From a checkpoint of a small mixture-of-experts model trained on Wikipedia.
Size: 9 layers, width 320, vocabulary 8192, 49.1M parameters.
Training: a variant of Muon for the experts, 5277 steps.
Below are experts of layer 4 (counted from 0) of a mixture-of-experts language model. Rows are named router (the router's row for the expert), gate (a neuron's input weights, with its number), up (a neuron's input weights, with its number) and show model dimensions 128-191. Each number is 128 + 24 x the weight over its row's rms, rounded and kept within 0 to 255. Numbers have three digits each.
Before each expert's rows: a language model's description of what the expert responds to. This comes from a sample of Wikipedia text that the model never trained on.

# expert 18
It responds to: Prepositions and quantifiers in prose such as as, of, with, some, many, several, often in population and demographic statements.
router:123150128131118134153145113122115138136116134124110151152134153136127108110147098152111104103136124108116100151122110120113108098109113142077102070154109127116098153111129068148110151145106091
gate0:129131126107126146140144106151130096147065170119095116175126105103118141034159116143164118151119122155139144146165141146109155115155130139136095150133188141114135120154062099110107102149117110
up0:117138107159127137177113146106120130179128145162108115132119112157096120152125122121097107112130127121106123120104148120187100123088154146123140122094142147104123122106073149087148162114141146

# expert 36
It responds to: First pieces of names and place names, often in lists or after commas, such as Le, Ben, Whit, More, Har.
router:139191145146163133117164091133116129175143100143102129119129093145131105138126147165106128121163161109156124134128133096148107170080122118108117145124101116090129109143128129150154114130113108
gate0:130191145120189111099124115152143130112142133126131124116118097166134161037142144139114143132121125131174145087160171159120123138104120172154105110117124111086120128113156130155124090130136122
up0:170093149116127127101138162132160119143123113158122105118106115121163118176155143111146157113111087140103153117081127126134148128153133093108131156156144130107099110121176141156171189154130140

# expert 33
It responds to: Sentence-final periods, = heading markers, closing parentheses, quotes and brackets, apostrophes, and paragraph breaks, plus However and that.
router:082136129179118134154121114125100096120123132150107119166124152076148091112131082157134151126146133139162160115086101095119131103134139131137137152098144119116133137106117107113116143127101129
gate3:129176102152155120112127118119100115135137174128141105079114118126116143176130135155131142132111101097121081134079090143114129109110128119102147118132135156133153099079117115119134097163150140
up3:106146086173154129091125156134139118125116138179116134096127127087095161147126162149123115107130156130118142108112114138113104063123124136156122117133132139152155123088160137130148096137159136

# expert 2
It responds to: Pipe separators between cells in wiki tables of track lists, sports scores and rosters, plus semicolons, slashes and list dashes.
router:136102129132129131145144128109151135146146111157084124147137064130096124117149131123101117124142126126131123096131102124134119138145107152116106090146076116084112118078084124161149191178118095
gate7:087156094112132089129103142122113081132136105171167160100118102175151143103129113134108158151125142166154160153079152111126166121144105118110173118124109121111119113173145145142146112102085151
up7:136146131098121143116127113165116113130110126141122106158132086156093127122138135140098121137115145126186148125147123152143151127119123110077160145136131135108121133175146135119099098120084163

# expert 1
It responds to: Prepositions and conjunctions joining noun phrases, especially and, of, in, by, for, as in oil and gas, Diocese of, based on.
router:120142140119148144102121107102162129196153142130086168118151130133139113116119112149096101136141146133147095123109128117160121098125118131135159131100092160127105126116121139140151149139118100
gate3:091117157092129095121129147082152068141089124128081122122107142119136107115118075141142112173129110138139098099094142140167151095125127117125094114152143114107121124169098114140125121116148115
up3:105151116115149079136118117168121112151100113185135146106162116148144138103143080147115140164130112133111119168115107093165115134114134155148113160161153128137165116122157077151126165127189129

# expert 35
It responds to: Commas in numbers, dates, lists and after place names, plus dashes, colons and month names, e.g. 620,176, 1846, in, cormorant, and.
router:155129146140110157149149108180106134137117100151152144120127162113141143114126146135114119128147147150132143087159129112144109096144136162142131102081129122104140128136123082118138154134146110
gate0:126111111124122127122117152164152130123126137134123142144195145155132130118143101119075128143114105163110166147126112109099138125116147109094135129137106132143140114137143093172125087093124167
up0:082098107090157130122127140160108133106133122092100151151108140107127139097152127141121134111114124102146120132114146075091146148106160057116141174134112112143152120116128100174110141128115124

# expert 13
It responds to: Commas and periods ending clauses or sentences, plus was, is, been, but, including, e.g. goal on 24 August, netting.
router:121140130149122171161122097161113158127129075137114144118132167148121118112121156139130127132123137137126158042135135130110130154146152173133162104112139146082123144122126070133143183127123105
gate3:112121114174106173090122130125132091110147096166148114147150155100118154119082115145127120139115124169155181103121126145126130092114140135146142127125149164102129127135084154131114148106148137
up3:135074106156147100127111118111142142106123117136107142142103117138121120111115142091115081126118127133152091145112125155113076092142135140134140118106127110091179143153135116123107105123093126

# expert 29
It responds to: First piece of a split word or initial letter, usually lowercase stems like inv, sw, rel, br, exc, or capitals such as F, C, S.
router:110145112151121121134153142120120129137164125148099161151155101106110124108118091144107080124129112122142057142094105118126122138155111114077157126160092130132127114104148103080134137153111131
gate0:119084118139133137157133119100172159153075153144149149182128170080080099105101089125161138137117146120137109084126143106101121133130110140136129133138135113149132136146130127110148091133113143
up0:126112139172116124128127111115139087124099114135163125159156143111160161135139139119116133150146137145080115122130142115145092125139130174155086188133180100123140112109157156075152105130115133

# expert 23
It responds to: Final suffix pieces of nouns, especially -s, -ion, -ation, -ness, -ity, -um, in technical or scientific text, e.g. hepatitis, germanium, monasteries.
router:129172155136125125162124135131128100123145104137135127150134142126105125094130109128136123132147107146137155109102120081147079107084135127124094180106157146128139149117129151172124126121129123
gate7:116118148127092123167101126098125115134162101163158139175123109132159109121119121092084148150148122135145123117154153125131090168100092125119126120126143167135157119151150149109117137094125101
up7:124063126154120115108131124182102126118183167139123169121123104133131141164094079132103128123137113120119113113143163112132090171086120109144131161148113121104134113122136121186113106147152138

# expert 0
It responds to: Articles and possessives opening a noun phrase, such as the, a, his, its, plus adjective-forming endings like -al, -ed, -ular.
router:095105135161109170146112137164167119115171109145142133140137157140106135072096119117113102091145163094146077108111120132104125151085112124132139131105080135104138119086140142109121124122145126
gate0:120098111110152133092116112105091159109126143118106121132147121121101143143155115102115108131170177115158136142108113085083146121095162106128150172133122133174101112139183112113106107136134084
up0:136089138141132106098114123132144120157153123137100124079135124152128103120128146139131141145141100158088125175104116090133093104159055098147106145120092133098102146158110168101138190133139119

# expert 12
It responds to: Opening parentheses, en dashes in ranges and scores, braces, and accented or special letters in foreign names, such as (, –, {, ł, ø.
router:126122126156185142155157110167106150146126140120163157124138121065116095143110076169140136107164117113117132169103153125117098137155117119128142142131077133137114081112121104152179100119116123
gate0:120135111134090112106149130146138129143138162111115117161135122121142138139133143157142144088101128093121147101129102149120161097113099120082129117124138122127161102121096127117146138131143122
up0:126201164129094147142158118156148173104103141145137127110101124124153156123117152162124159152112104134093186116160099109144173119130121127144148069149116132156128128141136140088170147147120123

# expert 21
It responds to: Numerals and digit pieces in scores, dates, coordinates, table cells and measurements, like 10–3, 2025, 0.6 km, 428.92.
router:130118122140136159165162121139130122132107132149117166134153169114134112125117121141114089107154128108129122132092130118129130129087077169096113087092066141103092114110128105165108174147120098
gate3:152134146125128131168130120116088126129153130083123153144152071129104104138131139153183116121137102105095158107143159089158110119108104143119131156114106134091117137182128156134115127109133121
up3:103139110162144148171110135121148115097153103096117133118145119079176141139107102113094109174105140160154107098108139083077131122145111159096157113150119138154133157132158159151128136140108166

# expert 11
It responds to: Articles and possessive determiners such as the, a, his, her, often after of, in, with; also words after them like such, further.
router:098152131131117161174116143162182110114148134130129131127139165129085136076131102124096105078142173107139086130117097119110111152080081160122152118122095124108105135089138135103131115117146110
gate0:118123131118137131111110161129176109086146140111107154118119101152094155124157125115145065101141126102150155111141124068129105134165051126116146086195092146110138135134113148120130132142136115
up0:154160140113148175099149129145130121149102108116158097128108186131074137108142127103126140153154140131075111169135136130139130106152098137129126088084124181123169123128151144147131124118155122

# expert 27
It responds to: Past-tense and -ing endings and verbs like said, announced, would, could, plus that, which, to, mostly in narrative sentences, e.g. vetoed, rejecting.
router:132151141155164134164133123119120105159162131108149144149114149096108127133124132150138094116118139114140104089119140118092138130131142129121100111115164133102125099092099133092114153119114125
gate3:112148120131093142125136088138129078163131138106139099135137105127148123109117094113135085159122121129096120127108107150131140128113067105119091110175104121182177143113110076133143119111124098
up3:144173114116121083125102106123153068174125121137139101154143128170129170152134125153115116127134140111146092115127196113159114154143108116125133087109100143082186110114100162104125155123148141

# expert 32
It responds to: Verb stems and inflection pieces after was, to or be, such as use, due, attack, ed, ym in deployment.
router:088155149127146129110143139137099105140161145124132139162149139111087101137117109118083125121124103077147093141094105096122103139154096106095129116097150140137121097121147071105102133139093135
gate0:150147198146116129120144103138107135104137137184111151129114107119131141118112128124133097114144140151155069136149136085144131126145135130126148136152155093096093114083117105112124145147131146
up0:123166154173118137102111101126119146116140127144111103151144107116110110137121139082116140104132168099114114134128108138140137076196128157118146086177102131136115110165098147106141120155108126

# expert 26
It responds to: Line breaks and double newlines ending table rows or paragraphs, and equals signs of section headings like == See also ==.
router:112111148139148118129142150110141142129178112140068116119122155098097097117141113109100153088126106111147076070123105112126108131142122120136164163127108118125113112112116103168142148153085097
gate7:111136111111069116112134131070154147107130118114109127117155125157122100132119113124116102121139130084124124189099068091144133127108118129127138119129130121186084111116117144102088130129127123
up7:133147155128127146117136113155104141079135118174113131105117138090081141089143126149107150164142101110114157148151136185149116012147121123115118164137148137114120133125145150109137139114151131

# expert 8
It responds to: Numerals and decimal parts inside pipe-delimited tables of scores, climate data, votes and coordinates, plus table dashes, such as 40, 79, 0.
router:121105124141146133138177120113099102137122102124112122129128115139089115134136118119121079120149142103133180146105100127120087069081118158097108151119052136083113115122121059180124150138118125
gate3:128129140137135116164171165143162124132154135102148132147142159175106110136101132098118134088124122117130167171126092120153103164158113149145128102150122143144109125141153115142128097110133118
up3:131106108077139156114159136129162127126164144182150109136116145112111111179117170111125108117163121129153147163125137127171055153109148167153085089113108159111129138123146130088103097155117166

# expert 20
It responds to: Ordinal and direction words like first, third, North, 1st, and single interior letters in names and headings, such as t, k, ot.
router:135116122133120121097152126120137113139134109154091131125150150117084126141120107151171144109164152094141096151075125109130124119125089169141128137154075129142112092131107078138130187166125120
gate3:172086137120135110112152093164189152130166085137138148124122114149107165156139119113136089108147195080093140163135155123124113139139119109102059153165131164112127146134127125136122116095125099
up3:149139156125125067104134124111108117086134149163163113132104118132106145126118146157158181109105133087109166125139114133164061178099179144112174126093077137140148148115121145099157122099112101

# expert 34
It responds to: Bullets, colons, dashes and pipes starting infobox fields or list items, such as • elevation:, Type:, plus words like called, from, to.
router:115111135136135133091156087137161125136096081156126138150129124126125081120086119148057085100121130138137094103140136103182110158109131116130166080108135140093114107088117136158135102147105150
gate0:117113133123131155117136140097115128115159110134130107141109133151099113134101123120123131117144105143133129161113135117141136131114127114113075116145150146106133115151122131152172132129160104
up0:129126108144150131107108109114122118153103088121129138110113149145189117142156138123184125117151144109126121115144116107128110115129138141120125093158111128130146145155096151120144130201130125

# expert 10
It responds to: Opening parentheses and quotes, hyphens and en dashes inside compounds, slashes in and/or, and decimal points in numbers and coordinates.
router:126120123147152126155156097153104166147138145132167126176129146096136107141124114148154107119147109097126094145103143135107100086135116118119144095126069118122128082121106101171153121110108088
gate0:161104119121156114120126137082122165115183164119051185102118148124147115136119108109158162142088159114091121132155108148126110151125113115126090135132124151139128088083103143128161111146104093
up0:134169170140159117104109135117096108153120126155142150153106172124129157129143106131140108135100157123139131150146119102147127103097123149122075122135133120127145100167118126101145115137148119

# expert 17
It responds to: Head nouns for institutions and groups after the or a, such as government, University, League, School, Institute, election, station.
router:118123150113142090147142135170159128143153103193163126176152164084124140121121114146096149128146120130154159129111130100090105128096115111142115107119130131107139103067133126111122136158130129
gate0:114149154104114130125173136201139111122132158116120124128143127157156147130138189147171156153134137184148112138115103119089127110120095133150098108168090134094104100157119131124181134127141159
up0:107174083123129091143121084136120117142075105181182131164123122093103124146132112154132114148089090124120149127146111139121112167124112120147150090110166072159115121158150126124127160127097157

# expert 38
It responds to: Plural and possessive s endings like Cardinals, Does, plus pronouns and people nouns such as his, they, family, people.
router:150107148158130131140133156132139142115182130144115110169184111099117122099120090160143138113132167127110122132171121133113117079103128152148112173097137113094117147125106136083150128099125122
gate7:140133106100136163159125117105121136112171179121132074123124098136147103110148117117119147124122178100136117099130085145123173099062120085100137120126119084141161135186116129114144099094124083
up7:158108116098109115142118096151159154114121103113101135127077116148128098108157102128121101102137134119121132153096115106128120167100072155085169105142156086121168110114128119098122112090129112

# expert 6
It responds to: Word-start and mid-word fragments in running prose, like ti, ra, comp, plus LaTeX command names after backslash such as \langle, \times.
router:120152124128126125126145091120079131120158089132123167136126167120082111130106120140121090124121161119130146173108110138129116113120093134105151134140104118135081131129091085112131167138130123
gate0:128145116106149127115130140170101161119152166126122130120147112132140140129138109132152161151115170117119141161148105121124129140124093125097127139132122092136131130145142091154134123122098142
up0:111149122087148167137130134177118126120170147098111158094145145169117122137134138115110154128121149119091150096127135122150139115147047135145151127124121137083081107110121120126151091156144159

# expert 7
It responds to: Closing punctuation like periods, brackets, quotes and parentheses, plus capital letters inside acronyms and codes in tables, e.g. EMD, CMR, armbar).
router:091107141142147105137132121142142097100124118126128150171148147111155090131121079135131109125167125130169161137119119127099147055122127163156125125106134124112111132145106080165103143107116098
gate0:070100125113202133133121131147124093148077136128093109143128108113152125156130075149148126159107127148123115183139156127136155108132089075129171090152125124122169125156133122087110125149128118
up0:127128101097110091108065104092152110159125183124151137139144154112146150141110138098088131169142117136141108102097118134121128163168117108109139162138153159156133145164127116168131154139135146

# expert 31
It responds to: Prepositions and and linking a verb or noun to a following phrase, such as of, in, to, for, with, from, at.
router:125170150118152149149135091115163118190155152155083192131145137133146125102123113135151096121141151130170103101108129104164142103128113114140124120129107150128099111141126130140145142151108089
gate3:081124151140152143128132160136162117168115118098065114124163119123131122163108140141122112110130118165127088102138157111151148112114073166150074137118178133120138131119140144152161137122144164
up3:085137143116119133122135134114178140111155157152145138143131152164137124120119121115144101164120112092114132158122151106185122085112158147127140128096116143092112142121136130099133159132097148

# expert 14
It responds to: Final pieces completing a word such as s, d, r, ed, inal, plus common nouns like city, village, player, President.
router:136159163153142141127120088122149104133107108151139125135149096113142120100150131137121143142136165130127163146111112112122104130135084179119146137128117141115098124111135138138138142126120120
gate3:119127130129116131114123109119147114125113146084133128133139132093067135132115072146157120172113104158107110139121104129105096134142079136111143141110122123123148156106138152127111089189164108
up3:152115089168131158132142115180181175123128135130125132139126139121156124119076121130131124129127152111156100152098104169097135123131140165128132122131135132128150134116134140166119129155164101

# expert 22
It responds to: Colons after taxobox ranks like Order:, Class:, Clade:, plus pipes and semicolons separating cells in data tables.
router:122121147147144147115138088128135131152104112152112126160114100119119114114116143162058126124115121127146078104136135108167111135123152154109155104136163146093151110082097136193173105151110123
gate7:117149120140146185114161098152113139162139100139107135102123079115152160122164134082143085144115158138127094158140109114124126145157154149124116129137147074114128139121111133115094096104125131
up7:143119128125139165113150146118126097147143124169111166128130114151132125120141117125151124096107125133106126149141139150152087078116120087132103179096107155089147144162130143141121129151110166